Experts of a small language model.
Size: 14 layers, width 320, vocabulary 2681, 40M parameters.
Below are experts of layer 8 (counted from 0) of a mixture-of-experts language model. Rows are named router (the router's row for the expert), gate (a neuron's input weights, with its number), up (a neuron's input weights, with its number) and show model dimensions 0-63. Each number is 128 + 24 x the weight over its row's rms, rounded and kept within 0 to 255.
After each expert's rows: a language model's description of what the expert responds to. This comes from a sample of Wikipedia text that the model never trained on.

# expert 5
router [165 118 151 139 125 143 126  85 126 113  63 128 119  98 135 144 141 157 124 144  88 124 196 151 112 157 121 121 113 132  84 152  71 134 131 140 142 136 127 112 125 144 107 109 140  99 129  93 150 141 179 138 112 148 191 130  84 133  95 115 150  97 148 171]
gate2 [126 160 149 141 141 125 153 121 158 148 106 137 138 151 142 137 152 152 132  89 144 116 142 123 109 109 112 149 122 129 124 103  93 157 156 142 137 128 163 157 134 101 144  94 158  86 102  98 119 135 144 141  89 137 128 120 122 121 129 101 171 106 129 149]
up2 [161 151 141 109  84 118 124 104  86  87  87 115 164 134 124 128 116 140 168 119 191 115 155 178 135 161  99 144 154 138 102 154  82 153 137  94 133 110 149 117 118 157 163 127 115 103 117 147 156 124 162 130 102 132 164 110 132 112 131 101 128 166  93 134]
gate3 [125 127 138 113 168 165 135 129 135 108 118 123 137  82 107 118 112  76 138 103 111  91 118 128 130 112 133 118 123 142 150  99 146 115 164 109 112 114 113 132 131 145 105 123 121 148 125  59 131 161 162 181 143 122 131 136 152 131 155 127 120 141  80 160]
up3 [106 140 122 186 108 103 131 133 112 112 151 151 106 132 134 144 120 154 144 103  82 134 166 110 162 126  62 114 142  99 104  90 139 117 160 135 131 152 117 114  84 148 131 113 127 108 135  81 111 163 154 108 125 136 112 135 146  97  66  78 137 102 127 134]
gate4 [107 152  74 133 143 124 121  84 180 113 101 130 106 154  92 159 127 150 143 126 119 167 150 145 117 142  93 116 107  81 115 163  96 137 120 122 155  97 108 146 134 109 120 140 114  95 113  88 178 173 130 140 118 177 125 140 116 146  87 154 121 124 108 166]
up4 [111 147 102 120 116 188 139 145 118 125  87 129 103 134 174 133 113 185 140 104 138 146  92 138 146 108 115 139 120 118 166 120 152 159 117 114 137 142 115 106 132 151 164 135 106 127 121 109 124 135 144 130  75 142 102  96 105 134 139 134 139 159 125  85]
gate5 [125 134 105 159 148 130  99 103 166 111 130  97  90 150 140 128 117 125 111 127 152 159 169 115 124 127  88 134 151 122 123 102  58 103 137 138 153  91 127 132 130 137 106 123 123 114 143 124 101 152 107 148 130 120 147 159 127 131 147 120 144  95 133 126]
up5 [145 129  96 126 124 155 134  95 128  93  78 123 131 111 154 164 113 167 112 112 141 113 105 145 101 123  79 127  75 112 118 124 118 138 152 155 154 143 157 154 128 114 197 105 133 177 139 132 130 109 169 110 116 113  73 123 136  92 151 130 129 210 149 139]
gate6 [136 147 138 126 126 112 126 104 131 115 142 104 154 108 141 129 137 157 151 129 109 115 149 124 153 134 122 142 145 131 101 176  90 173 136 176 171 128 136 138 118 123 101 106 131 141 131 104 123 140 173 134 152 147 135 135 151 127 102 163 130 100 152 138]
up6 [148 132 139 126 139 143 189 142 143 128 139 107 128 132 126 146 102 160 108 137 126 103 135 134 108 159 103 136 139 156 119 138 127 133 134 140 152 132 129 137 154 127 112 126 113 140 102  80 115  87 175 101 151 119 129 122 101 134 111 153 139 109 129 161]
gate7 [116 143 138  99 163 110 128 152 167 100 161 131 108 137 162  93 138 137 140 134 114 101  96 103 115 144 188  87  96 135 111 128 151 142  76 165 150 104 147 129  82 128 146 121 139  80 119  72 148 118 126  87 205 171 123  75 121 128  90 127  97 139 144  95]
up7 [150 136 130 172 144  70 139 142 115 118 144 123 156 114 145 118 146 126 167 128 178 131 153 134 123 120 128 130 133 162 105 133 119 127 135 175 146 128  94 118 178 134 131 125 117 133  98 140 138 131 120 132 140 114 154 129 133 156 122 112 155 141 133 107]
gate8 [119 139 106 161 149 136 143 115 109 139  82 100 143 130 139 106 131 119 142 144 152 122 118 185 138 154  66 111 133 154 122 151 148 123 128 123 156 114  86 165 169 115 104  88 149 105 143 101 137 141 172 127 132 145 126 116  71 164 139 110 158 110 115  56]
up8 [ 87 126 148 152 149 121 129 136 118 107 136 102 120 137 106 123 162 110 139 114  91 147 115  98 136 151 104 110 158 141 164 139 109 118 137 157 114 150 111 128 149 153 150 134 156 122 105 103 145 158  99 140 120  43 115 146 129 126 153 167 125 155 128 177]
gate9 [121 120 123 112 129  95  90 149 127 135 102 122 107  92 140 116 147  97 158 116 109 102 152 142 141 140 117 109 156 148  98 102  86 147 107 130 143 142 101 154 107 138 132 156 126 108 159 148 136 155 154 141 123 112 123 146  81 138  61  76 148 153 140 163]
up9 [105  88 113 180  92 168 154  79 161 132 116 143 170 138 105 116 114 115 150 157 112 145 104 146 145 103  99 125 107 149 125 118 136 150 109 148 113 112 140 141 116 140 139  90 126 102 118 156 161 144  74 119 142 158 146 113 127 150 128 158 154 126 133 103]
gate10 [122 125  73 150 128 117 125 130 107 128 100 123 113 128 147 144 112 102  77  95 104 128 103 124 110 115 124 106 169 115 130 138  92 121 150 165 138 117 145 106 124 161 120  81 192 137 139 180 101 135 138 107 107 119 102 147 141  83 116 139 169 155 114  91]
up10 [119 102 113 110 136 150 107  94  85 157  96 115 123 121 115 103 104 101  91 138 145 102  99 144 121 161 181  67 137 120 128 148 124 138 192 152 131 148 116 129 127 134 148  92 109 148 106 104 139 132 125 101  97 113 109 114 104 154  94 134 153 126 110 144]
gate11 [116 111 130  90  90 114 110 104 113 119 132  87 104 124 131 144 100 143 107 136 102 126 140 156 113 116 110  95 166 145 119 153 160  91 123 156  99 143 144 131  75  82 150 105 145 141 137 134 116 160 127 107 139 167 149 107  91 138 131 145 135 150 126 162]
up11 [126 135 151 101 127 131 149  76 125 105  85  95  93 147 134 159 119 118 137  81 127 143 157 150 120 141  88  79  97 138 125 115 117 118 115 182 127 148 154 144 114 131  87 171 111 105 128 146 130 125 185 104 142 156 136  84 108  98  90 107 118  69  98 147]
Units and measurements. Units and symbols after numbers in measurements and tables, such as %, °, km, ft, sq mi, in.

# expert 13
router [130 127 112 104 151 138 124 122 130 168 153 121 104 137 134 125 184 111 139 109 108 170  75 135 143 160 100 103 144 166 141 128 134 118 117 138 121 101 121 134 117 124  92 142 153 133 132 144 123 110 139 160 152 110 117 140 140  91 110  92 139 130 126 150]
gate2 [151 102 142 119 113 146 128  97 156  96  97 172 137 104 140 107 166 117 124 125 115 127 109 123 113 131 155  94  99 127 103 138 137 115 128 147  93 112 149 145 130 139 104 133  79 125 115 162 120 131 134 112 163  97 115  98 171 139  66  97 103 142 143 157]
up2 [131 167 164 138 142 131 160 130 133 155 145 148 138 108 118 151 135 123 140 115 133 115 141 136 112 114 137 143 122 127 149 136  95 170 152 125 172 173 112 120 117 110 171 107 165 102 136 152 122 133 127 115 110 121  96 151  55 112 129 158 120 130 112  66]
gate3 [134 145 145 124 160 158 175 138 167 174 135 125 142 144 132 113 129 147 111 105 116  98 129 124 132 128 127 127 118 154 110 124 122 100 138 126 113 112 156 129 118 148  80 120 117 139 147 136 117 129 142 187 154 122 138 105 124 110 164  94  81 111  89 141]
up3 [147 179 134 148 171 139 146 119 162 139 143 143 136 139 135 135 126 110 116 114 102 145 114 101 123  86  92 139  96 152 105 124 114  91 116 107 114 105 146 150 141 155  70 131 136 156 104 136  95 149 136 100 155 124 130 103 150  91 114  97 123 130  93 102]
gate4 [146 161 123 134  95 190 148 123 127 157 151 118 133 129 136 109 103 113 174 155 143  98 151 121 131 121 149  68 134 149 138 123 152 154 149 165 129 153 107 121 159 145 155 120 136 123 138 147 108 136 159 126 158 122 144 124 136  88  99 102  98 123 121 157]
up4 [173 141 111 136 125 111 100 134 143 124 158 136 133 130 160 201 111 148 141 154 122 110 139 110  64 109 115 119 145 169 140 132 105 151 115 103  99  93 114 139  96 135 123 150 108 158 112 121 139 142 125 145 101 152 143 139 105 117 146 135 146 166 118 113]
gate5 [ 97 138 107 119 144 111 115 129 136 120 150 167  92 143 149 140 150 149 110 151  96 147 112 177 122 161 136 112 190 135 121 152 141 124 123 130 139 125 105 133 118 123 127 124 129 125 131 130 137 121 133 159 173 135 138 164 119 102  98 126 127  95 141 156]
up5 [190 134 122 117  79 138 146 121 147 152 124  83 106 106 148 120 164 133 111 130 109 116 128  63 119 109 120 103 115 130 160 106 135 162 134 175 150 108 157 113 118 154 199 164 150 116 130 159 165 102 134 143 147 108 142 146 105 107  91 127 130 117 129 154]
gate6 [ 96 152 112 130 168 146  85  78 136 133 129  99 122 120  94 155 118 116 147 146 151 138 112 104  90 169  87 126  76 147 116 172  69 183 107  99 148 119 163 107  72 138 101 122 141 113 118 170 133 128 123 104 113 138 132 115 167 133 118 113 120 145  96 100]
up6 [119 148  85 165  98 152 159 122 113 125 127 176 169 123 127 146 139  94 121 132 117 148 142  91 119 105 168 126 126 146 141 105 131 145 149 111  91 142 179 133 130 139 148 123 174 132 168 113 111 144 141 107 162 142 122 120 101 122 153 105 120 127 133 143]
gate7 [132 134  90  98 108 116 134 129 131 138 108 107  77 117 135  80 178 169 155 109 114 153 103 139 106 178 117 105 146 171 116 147 139 131 128 129 148 142 118 112 149 119 114 118 144 124 124 133 124 107 139 129 163 154  99 145  94 112 166 144 178  90 110 134]
up7 [144 185 163 146 169  96 102 172  75 112  96 183 196 179 148  74  47 141 158 160 114 112 145 127 168 115 155 128 104 108 132 151 102 107 139  98 154  99 135 104 142 132 164 125 126 101 155 138 136 110 120 156 108 102 147 127  89 135 144 118 137 183 124 118]
gate8 [131 154  81  75 117  91 106 133 115 165 119 113 121 150 126 135 170 147 127 113 108 138 162 154 113 173 152 159 147 120 120 120 111 175 108 124 128  89 133 118 147  84 116 120 141 146 127 169 151 117 115 110 114 124 124 149 119 148 144 107 122 134 119  92]
up8 [181 145 181 148 103 144 133 101 174 136 126 122 115  93 157 157 147  93 101  88 130 128 135 121 127  86 133 128 127 141 136 160 127 124 196 133 161 110 104 108 106 150 110 120  82 141 158 136 119 117 132 139 142 121 123 125 116  97 154 127 130 161  94 147]
gate9 [139 132 141 155 101 105 120 123 149 142 138 121 133 149 158 109 132  99 133 105 103 160 129 110  93 147  99 152 176 137 111  75 105  98 114 116  97 128  86 124 152 122 131  89 128 103 166 114 128 148 117 143 145 152 124 107 124 142 118 139 151 139 155  92]
up9 [117  80 101 146 128 139 171 115 178  82 132 140  94 162 154 109 119 122 130 115  91 100 106  92 115 116  99 112  72 125 120 132 165 129 133 144 104 136 115 140 156 136  84 105 155  96 114  95 178 147 158 121 141 120 113 154 124 137 148 144 114 129 146 112]
gate10 [146 119  80 131 131 171 118 128 110 151  96 155  96 118 123 127 156 159 137  79 140 105 168 142 142 125 106 121 134 115  99 149 156 154 126 162 125 157 124 161  97 130 115 121 144 105 161 114 149 126 137  89 157 141 129 120 163 133 125 109 131 124  96 147]
up10 [133 107 107 151 121 140 159 159 147 107 111 115 125 131 116 145 159 121 120  82 100 146 164 124 141 200 133 150 121 136 118 134 151 162 134 109 143 120 128 166 103 130 102 153  69 139 125 149 137 146 196 124 156 105 184 106 167 131 122 128 104 117 126 141]
gate11 [122 133 126 113 139 140 110 133  91 175 122 132 133  94 120 124 127 118 127  78 145 108 108 160 111 138 107 102 145 109 110 134 162 122 134 128 152 140 132 127  91 125 101 142 162 108 157 122 148 120 124 159 124 109 110 116 145 177 148 166 146 125 149 169]
up11 [134 159 111 104 182  98 116 156 144 157 136 121 152 114 124 121 109 120 133 101 142 151 106 126 142 120  81 118 139 110 119 141 138 127 141 164 196 142 132 124 154 105 170 145 100 117 114 119 149 128 123 160 163 128 108  98 139 122 122 146 164 139 134 162]
Names and table pipes. Pipes after repealed Acts in statute tables, capital initials of names and titles, and pieces like Dep, Army, States.

# expert 0
router [ 94  90 116 152 111 133 154 162 177 129 140 146 135 107 176  93 126 153 150  86 152 125 145 153 137 106 152 106 142 135 141 152 161 137 133 106 111 128 146 128 138 149 123 151  94 124 116 128 176 163 100 117 121 148  94 102 131 148 120 116 139  88 146  85]
gate2 [113 144 131 135 126 130 125 170 166 127 174 121 137  97 128  51 127 142 148 107 104 150  96 134 138 136 132 124  98  99 143 140 167 170 113  99 116 149 130 177 164 177 119 135 109 136 136 116 170 145  99 108 175  95 146 114 105 103 131 107 125 102 134 146]
up2 [109 124 166 137 112 127 122 112 123 103 133 140 158 117 125 160 131 123 124 162 132 139 131 157 114 175 138 167 114 172 123 116 170 111 131 153 124 160 100 121 152  85 107 112 129  88  96 125 145  86 148 148 132 135 127  64 133 133  87 155 148 190  95 101]
gate3 [ 98  92 115 114  80 152 106 119 184 100 137 131 147 100 147 112 137 134 134 145 127 122 136 146  84 132 130 152 130 138 137 132 114 131 134  95 107 133 145 143 112 150 133 161 144 104 114 115 144 161 122 162 110  97 109 115  92  79 112 131 133 149 113  97]
up3 [150 103 105 137 144  99 116 136 174  92 134 137  99 140 142 131 120 114 149 144 145 105  99  93 161 162 121 133 129  84 112 144  93 104 103 133 137 155 155 142 134 138  81 141 140 136 148 154  77 134 128 104 149  83 171  85 113 153  91 141 121 128 151 121]
gate4 [116 136  88 112  97 161  98 154 177 156 147 103  91 111 153 135 108 133 111 103 103 127 140 128 144 137 125 182 118 120 116 160 118 133 112  89 114 126 115 152 105 173 106 139 134 110 131 112 105 126 130 136 149 111 114 124 136 168 132 112 114 157 105 131]
up4 [129 115 149 147 145 126 109 113  81 161 127 160 157 139 142 105 178 137 158 111 109 147 109 152 151  88 144 135 154 131 170 120 148 136 166  98  93 127 118 122 146 131 102 120 132 122 108 102 145 130 117 121  95 170 107 101 180 131 138 105 119 134 156 129]
gate5 [113 146 142 118  84 173 105 123 112 154 125 173 124 145 170 108 154  97 128 120 163 177  91 108 148 113 114  94 117 116 104 121 110 143  99  88 117 132 139 111 126 138  90 156 132 116 117 128 132 146 103 122 180 162 104 106 165 129 118 125 144  88 145  92]
up5 [133  93 137 158  64 149 124 190 115 128 116 125 143 114 163 119  94 128 150 138 101 132 130 155 130 130 131 126 114 109 121 130 127 142 118 148 104 106 127 133 107 138  96 172 102  82 128 129 173 111  97 113 135 157  83 114 157 156 132 121 105 126 136 123]
gate6 [115 151  87 111 166 117 102 148 177  94 116 114 114 149 171 122 175 107 103  45 122 158 171 127 103 119  76 115 125 112 106  98 153 118 140 126 131 101 100 107 101 147 117  90 124 131 169 106 145 140  98  83 112 135 117 117 105 139 137 176 129 129 142  66]
up6 [139 118 135 127 143 124 105 115 131 119 130 177 116 133 175 167 142 152 152 123 103 128 126 103 133 171 122 114 141 150 150 117 122  70 130 161 116 104 107 142 132 124 100 145 157 178 139 113 106  79 125 106 129 120 154 131  89 121 109 161 165 100  89 147]
gate7 [162  84  86 111 135 137 140 142 129  75  93 149 149 136 174 149 160 130 151 119 143 103  82  89  99  99 111 133 156 143 128 118 118 116 115 112  76 138 107 109 177 144 174 117 101 120 104 148 146 150 110 149 121 167 109 101 133 161 120 118 125 120 116 132]
up7 [ 51 160 158 130 112  98 128 117 116 145 115 131  96 101 146 156 139 159 122 141 123 154 141 114 153  68 157 131 135 145 157 115 148 130 122 135 136  69 125 163 102 131 158 135  96 103 144 140  63 108 132 112 186  98 136 157 139 137 124 114 140 181 117 136]
gate8 [168 107  94 119 122 126 120 104 144 124 123 171 103 118 114 119 112 155 179 108 127 105  88 115 118  95 144 122 147 100  99 122 143 123 163 125 122 106 182 137 108 146 108 164 123 182 134  84 159 135 113 111 138 115 125  98 156 159  96 149 114 121 170 172]
up8 [146 147 153 132 132 139 107  83 139 109 113 149 149 119 178 153 142 118 103 129  89 126 131 142 141 144 157 157 133 119 155 155  61 101 153 134 116  73 108 142 136 138 119 127 100 103 131 177 146 153 168 117 103 132 154 131  66 126 131 137 147  94 131 100]
gate9 [ 77 142 126 136 138 108 139 120 123 139 157 147 130 145 125 107 142 131 109 153 151 161 120 134 122 136 112  99 162 135  80 124  90  80 153 139 153 109 113 138 144 129 118  77 114 115 131  96 131 172 103 151  82 161  97 128 115 132 168 148 139 119  58 105]
up9 [137 119 109 107 128 114 116 127 168 154 127 130 123 107 113 145 124 108 161 163  96 108 147 150 119 114 159 141 152  95 104 131 125 128 147 150 100 117 140 149 143 145 121  99 102 126 129 113 137 137 125 182 141 130 157 118 114  96 132 100 119 147 146  79]
gate10 [110  98 113 138 126 131 141 125 115 148 141 110 132 141 172  73 118 154 164 103 147 145 101 136 125 116 139 100  77 137 119  83 153 101 139 116  88 129 120 125 180 180 140 120  87 153 118 135 159 139 145 141 119 110  93 144  98  88 160 121 139  91 104 107]
up10 [109 130  99  79 147 111 155 109 161 159 127 150 146  96 103 114 149  98  94 169  97 133 115  87 144 130 103 143 154 117 113 148 132 118 126 106 120 119 142  73 111  81 143 136 136 162 155 159 119 133  53 151 123 142 136 161 132 153 136 112 100 153 137 119]
gate11 [100  88  98 126  88 101 168 144 122 139 112 156 155  80 119 150 146 145 164 118 138 123  94 159 108 136 141  87 166 111 131 115 145 148  97 126 106 149 108 128 170 150 189  96 119 144 127 115 153 180 128 154 107 122 132  57 116 142 117 114 127 114 115 138]
up11 [120 150 116 135  61 125 157 155 114 143 100 119 121 119 143 122  97 105  84 105 112 146 133 110 141 105 153 187 141  81 133 133 134 173 116 113 138 102 102 164 144 149 170 101  79 139 109 155  94  86 114 116 113 106 112 125 120  86 128 119 137 125  95 109]
Biography and plot words. Word endings and content words in film, music and biography prose, often after he/his, such as manages, goes, released, died.

# expert 7
router [125 112 122 154  92 132 153 139 180 100 113 127 158 114 153 111 102 141 144 112 149 126 126 128 136  96 151  99 132 147 127 174 134 105 146 125 134 147 129 132 170 156 154 107 127 125 121 156 215 162 132 117 156 153 152 151 108 173 146 126 131  69 137 115]
gate2 [ 86 142 110 106 120 107 153 112 170 132  90  94 142 124  92 163 101 119 128 122 150 116 113 145 133 101 179 126 136 138 146 101  95 134 111 119 149 128 144 160 158 136 131 100  95 134 157 144 109 138 130  94 140 199 154 138 161 159 138 115 142  88 126 137]
up2 [137 158 168 120 113 145 143 136 144 140 132 130 157 126 126  92  99 124 144 119 144  85 114 108 140  91 192 148 130 149 103 120 149 111 125 122 163 150 102 123 142 157 125  82 150 118 116 163 134 149 155 137 151 166 155 118 161 174 121 106 167 149 115 133]
gate3 [148 128 105 138 125 108 158 149 187 123 143 116 112 124 128 156 140 141 141 101 134 101 120 104 131 134 115 102 148  87 159 142 133 117 154 145 140 123 140 177 168 104 146 110 134 109 143 121 127 135 114 127 164 146 133 132 151 134 129 132 132 150 161 117]
up3 [131 147 120 140 123 133 132 181 143 123 110 132 127 141 132 120 131  97 139 149 127 127  97 111  81 160 120 155 132 123 188 118 153  85  95 146 121  83 150 157 128 113 121 159 130 122 170 144 119  77 110 172 124 147 137  93 135 108 105 140  76 130 164 121]
gate4 [142 125 122  96 145 147 192 146 177  95 142 149 142 136 164 119 128 100 135 129 151 121 102 145 148  63 156 127 148 134 140 106 192 131 140 104 113 132 142 112 110 111 133 117 132 141 151 158 173 144 170 113 133 144 119 106 116 128 127  83 121 124 113 121]
up4 [172 125 114 114 107 132 189 131 132 124 113 160 108 143 110 123 151 121 116 115 134 124 119 148 117 108 153 126 112 169 167 107 162  95 141 131 148 113 134 122 131  99 133 118 135 145 181 126 180 110 147 102 167 130  87 106  93  85 137  87 119  98 105 164]
gate5 [110 109 108 113 142 123 108 105 177 108 134  82 104 123 140  94 134  78 132  92 188 107  97 116 126 113 119 124  98 169 183 120 132 103 151 136 166 118 102 118 140 145 138 152 131 110 106 136 140 179 163 139 133 168 108 141 146 121 122  78 101 178 140 123]
up5 [143 151 109 152 123 100 153 146 117 119 157 126 146 113 130 145 128 145 128 162 111 140 102 161 140 145 141 147 160  89  71 119 129 128  75 155 101 122 157 132  98  95 129 114 123 129 123  95 119 138 145 139  91  90 145 155 121 111 126 111 147 106  75 168]
gate6 [119 114 137 132  97 124 148 126 122  85 110 130 132 152 146  85 111 157 124 109  77 148 143 163 134 113 139 115 144 124 142 144 141 130 130  96 139 117 151 193 156 104 140 111 122 139 121 137 181 152 142 153 106 149 148  93 122 129 119 139 127 148 137 128]
up6 [142 118 160  92  71 115 116  96 144 101 130 107 172 126 160  98 123  92 145  93 162 116 135 155 125 130  90 120 118 122  57 172 105 121 125 103 149 100 163 112  89  87 107 174  78  93 143 141 148 124 116 138 111 120 160 104 116 172 148 154 104 142 119 120]
gate7 [121 151 134 114 143 108 123 110 155  97 146 133 120 115 173 122 146 102 119 138 126 157 141 129 149 116 188 122 155 132 154 138 110 106 133 116 109  72 106 141 166 155  74  96 128  83 125 126 109 149 158 129 169 122 113 124 107 136  70 149 112 138 122 114]
up7 [126 160 119 138 147 123 149 135 194 124 139  97 127 128 100 134 140 153 114 115 104 156 123 127 155 138 166 113 164 175 134  89 137 125 117 130 151 126 112  93 151 139 167  95  89 169 153 129 128 140 156 148 109 126 125  90 116  64 131 107 110 171 140  87]
gate8 [117 110 123 139 104 122 145 144 162 100 144 128 159 164 113  95 119 111 109  98 169  54 117 136 134 130 125 137 121  90  91 135 104 123 140  96 141 135 137 111 144 117  88  83 139 124  95 136 201  98 117  80 127 151 115 143 131 139 140 148 202  98 142 160]
up8 [169 142 143 109 141 151 110  94 139 159 141 142 173 149 100 143 152 118 121 134 131 108 104 114 126 128 132 120 164 150 105  85 147 131 129 144 136 139 143 122  94 139 140 141 142 113 131 163 130 111 153 129  75  78 153 142  70 124 101 139 136  99  72 164]
gate9 [124 147 139 129 134 108 112 144 162 132 101 124 135 122 124 122 156 135 104 119 170 130 134 102  78 131 158  83 109 107 155 189 127 159 177 154 146 135 115 122 121 124 110 121 121 121 169 176 128 126 164 119 136 144 164 106 118 142 119 120 100 152 114 193]
up9 [143 134 141 115 116 117 112 106 188 112 140 158 121 128 172 144 156 140 141 123 122 109 124 119 146 126 127  90 134 119  97 148 139 119 106 159  86 135 125 128  96 140  99 155 131 139 107  97 149 138 108  93 122 100 132 148 137 161  90 157 116 187  60 119]
gate10 [130  97 146 116 154 133 150 106 173 145 106 135 144 124 150 147 152 144 141 133 147 144 122 122  92 102 159 125 175  85 202 146 144 118  89 139 140 126 141  89 158  92  98 114 133 132 135 163 126 136 163 157 131 127  97 127 133 116 120  94 145  89  85 136]
up10 [136 125 165 111 149 116 131 115 114 140 111 127 130 158 113 131 125 119 128 135 140  97 112  91 129 134 133 138 120 115  89 145  93  98 115 145 137 108 150 135 133  81 110 108 144  99 131 101 105  93 144 148 130 139 170  80 112 103 176 119  85  94 100 135]
gate11 [124  98 102 176 147 137 153 143 150 127 122 127 134 154 133  70  93 134 148 108 118 148  99  81 137 129 115 128 124 140 175 150 131 122 143 107 136 174 141 111 135 108 128 115 151 108 127 110 157 139 128 100 178 160 120 107  61 119 156 131 137 125 112 103]
up11 [142 142 150 128 117 176 122 150 135 116  93 132 141 151 121 138 108 113 158 146 143 105 122 112 102 108 140 131  96  88 128 105 106 122 165 131 122 141 108 115 162 161 145 115 126 142 146 126 105 114  98 147 178 124 113 123 133 120 130  98 139 105 118 110]
Word endings and digits. Middle and final pieces of ordinary words and single digits in numbers, such as round-ed, cent-ral, b-ell-ied, 9.9.

# expert 4
router [132 129 126 108 141 102 152 121 140 118 106  93 155 100 146 140 108 153 145 135 159 110 123 128 134  92 146  98 123 135 140 159 147 148 189 118 124 167 144 131 178 163 156 111 129 122 135 153 154 162 146 130 102 142 137 123 111 169 134 107 123 150 149  99]
gate2 [136 150 129  93 132 146 104  86 116 158  87  79 176 156 119 118 137 156 113 123 155 124 138 152 152 144 131 109 141 105 120 138 131 158 118 138 125 118 166 149 115 151 120 130 139 127 119 128 127 126 137 145 103 100 108 149 131 120 122 146 112 119 109 105]
up2 [119 183 176 148 172 130 139 138 109  97  91  95 132 146 131 128 176 136 119 135 170 127 127 130 103 106 108 122 111 129 124 172 132 157 123 114 128  94 161 100  68 165  99  91  97 131 110 146 176 131 129 137 149 117  99 128 128  74 113 119 134 145 107  91]
gate3 [ 88 133 141 110 136 101 174 152 111 156  99 152 103 103 168 100 125  89 118 112 177 157  99 159 130 126 129  97 139 121 139 162 110 109 113 102 125 156 159 141 138 143 147 104 112 129 156 149 150 135 142 173 109 134 182  84 131 153 100 102 126 125 135  95]
up3 [103 126 181 105 136 139 161 125 134  76  83  94  99  88 107  99 108 140 103 156 157 157 128 122 153 107 160 108 127 152 127 170 141 117 155 126 136 136 152 147 172 127 146 148 134 143 134 141 151 139 172 135 134  94 108  97 114 134 140 113 150 132 111 144]
gate4 [114 132 107 128 131 106 177 120 159 133 116 139 138  78 136 161 172 129 167 116 137 168 165 124 171 139 138 171 113 122 183 123 136 127 134 122 109 131 111 144 135 156 153  90  94 110 138  85 104 155 144  62 128 136 130  84 123 124 131 155 192 201 158 152]
up4 [133 142 144 120 133 100 139 137 121  71 176  73 150 111  92 128 154 124 137  90 164 160 159 139 155 151 154 122 143 165 139 143  74  87 158 137  98 156 109 153 122 122 121 142  92 132 148 122 124 159 128 103  98 126  80 157 127 156 155 108 128 114 141 114]
gate5 [108 127  91 112 118 139 129 145  66 119 107 148  82 124 134 105 171 137 105 145  68 123 162 163 156 129 105 106 119 124 117 117  83 134 161 127 103 143 145 159 132 134 115 143 136  89 112 118 116 156 138 109 144 157 119 148 117 122 113 114 125 109 113 124]
up5 [116 127 149 119 120 147 112 128 134 121 144 100 119 170 142  99 149  80 119 154 154 107  92 110 103 106 101 100 153 128 132 157 133 107 116 131 139  97 101 131 184  95 176 105 172 104  77 133 150 115 104 131 118 113 122 138 160  99 125 132 148 176 133 140]
gate6 [112 125  81 136 127 109 135 125 124 108 134 111 134 115 135 159 109 102 104 108 149 137 119 124 144  90  69 136 167 135 163 111 160 147 146 117 141 156 137 142 162 138 107 126 135 107 141 134 143 166 143 124 158 135  90 128 152 139 130  90 159  85 127  97]
up6 [102 133 131 114 151 154 118 123 153 150 107 141 149 131 122 105 139 150 123 158 117 126 116  82 131 130 108 138 129 149  76 134 141 156 109  97  96 118 122 113 105 106 105 105 134 107 112 138 123 138 135 132 118 148 113 122  92 156 160 102 121 135 126 134]
gate7 [102 119 107 118 151  83 132 124 157 169 144 147 112  94 131 144 144 140 144 148 156 120 118 154 138 159 159 119 133 119 137 137 133 123 155 109 130 136 144 142  95 119 136 116 154 121 136 141 167 110 120 151  89 103 116 107 126 142 162 109 143 143 167 113]
up7 [101 108 141 168 135  91 159 120  93 112 108 136 152 160 149 138 147 117 128 151 161 133 153 143 159 150 123 159 116 150 115 105 129 128 102 147 111  95 120 106 164 135 138 177 133 118 127 125  85 139  95 157 142 107 130 141 148 109 134 129 122 120 107 139]
gate8 [125 157 128  92 128 115 192 165 154 139 133 153 148  83 126 129 104 156 148 143 127 141 116 104 124 108 116 133 124 133 162 153 140 115 140  85 169 116 163  72 136 143 113 149  98 131 169  97 141 145 124 133 103 112  85 140 130 122 151 100  96 116 145  85]
up8 [138 119 137 107 167 138 101  67 111 141 136  86 128 126 127 149 107 157 104  76 128 143 118 149 101 142 112  99 136  83 153 116 146 151 139 144 146 127 127 148  99 116 134 149 151 156 149 119 103 124 133 100 180 130 160 162 149 106 128 149 117 140 110 143]
gate9 [105 137 145 128 156 108  95 130 102 110 106 149 143 125 112  65 118 116 127  82 145 125 150 116 134  80 179 162 130 163 139 134 156 141 157 180 135 140 159 125 108 141 150  86 141 106 144 136 157 142  97 100 146 141 115 147 143 158 130 119 108 128 194 127]
up9 [114 118 124 140 133 119 105 147 157 137 147 133 143 139 112 124 153 135 154 121 124 122 126 109 153 128 111 105  60 131 147 104 125 138  70 124 102 150 161 107 115 124 122  88 167 171  83 146 149 134 119 140 132 118  62 134 137 156 152 126 145  86 134 100]
gate10 [139 158 129 125 160 131 111 122 115 100 124 104 157 147 148 121  93 167 161 149 154 106 129 146 173 101 132 102 180 148 104 158 107 168 164 130 122 144 134 102 148 119 129 119 109 158 145 172 108 186 128  99  76 125 129 159  90 138 102 122 123 115 114 108]
up10 [152 106 166 110 111 144 118 137 132  87  95 133 155 102 138 124 138 169 141 122 145 130 169 125 148 155 140 102 146 125 117 106 147 134 123 121 121  93 133 101 174 113 175  92 116 134 110 158 168 115 115 134 129 131 128 151 138 127 153 113 141 138 130 119]
gate11 [143 141 145  70 151 161  98 155 174 123 132  85 139 133 109 141 126 148 138 145 152 146 135 119 129  87 104 111 124 104 157 139 122 118 156 101 113 166 120 144 127 154 104 115 125 114  81 126 113 136 113 104 113 141 142 137 134 107 139 126 129  90 169  75]
up11 [122 121  96 142 109 129 144 131 128 168  83 130 130  73 113 116 139 143 132 157 134 125 143 142 124 125 108 169 142 132 132 131 134 130 147 116 145  89 140 115 113 132 149 124 152  87 119 121 148 127 128 142 125  57 152 121 128 117 123 161 103 188 110 164]
Mid-word technical endings. Middle and final pieces of common words in games, vehicles, railways, television and drugs, such as PlayStation, equipment, Typical, Voiced.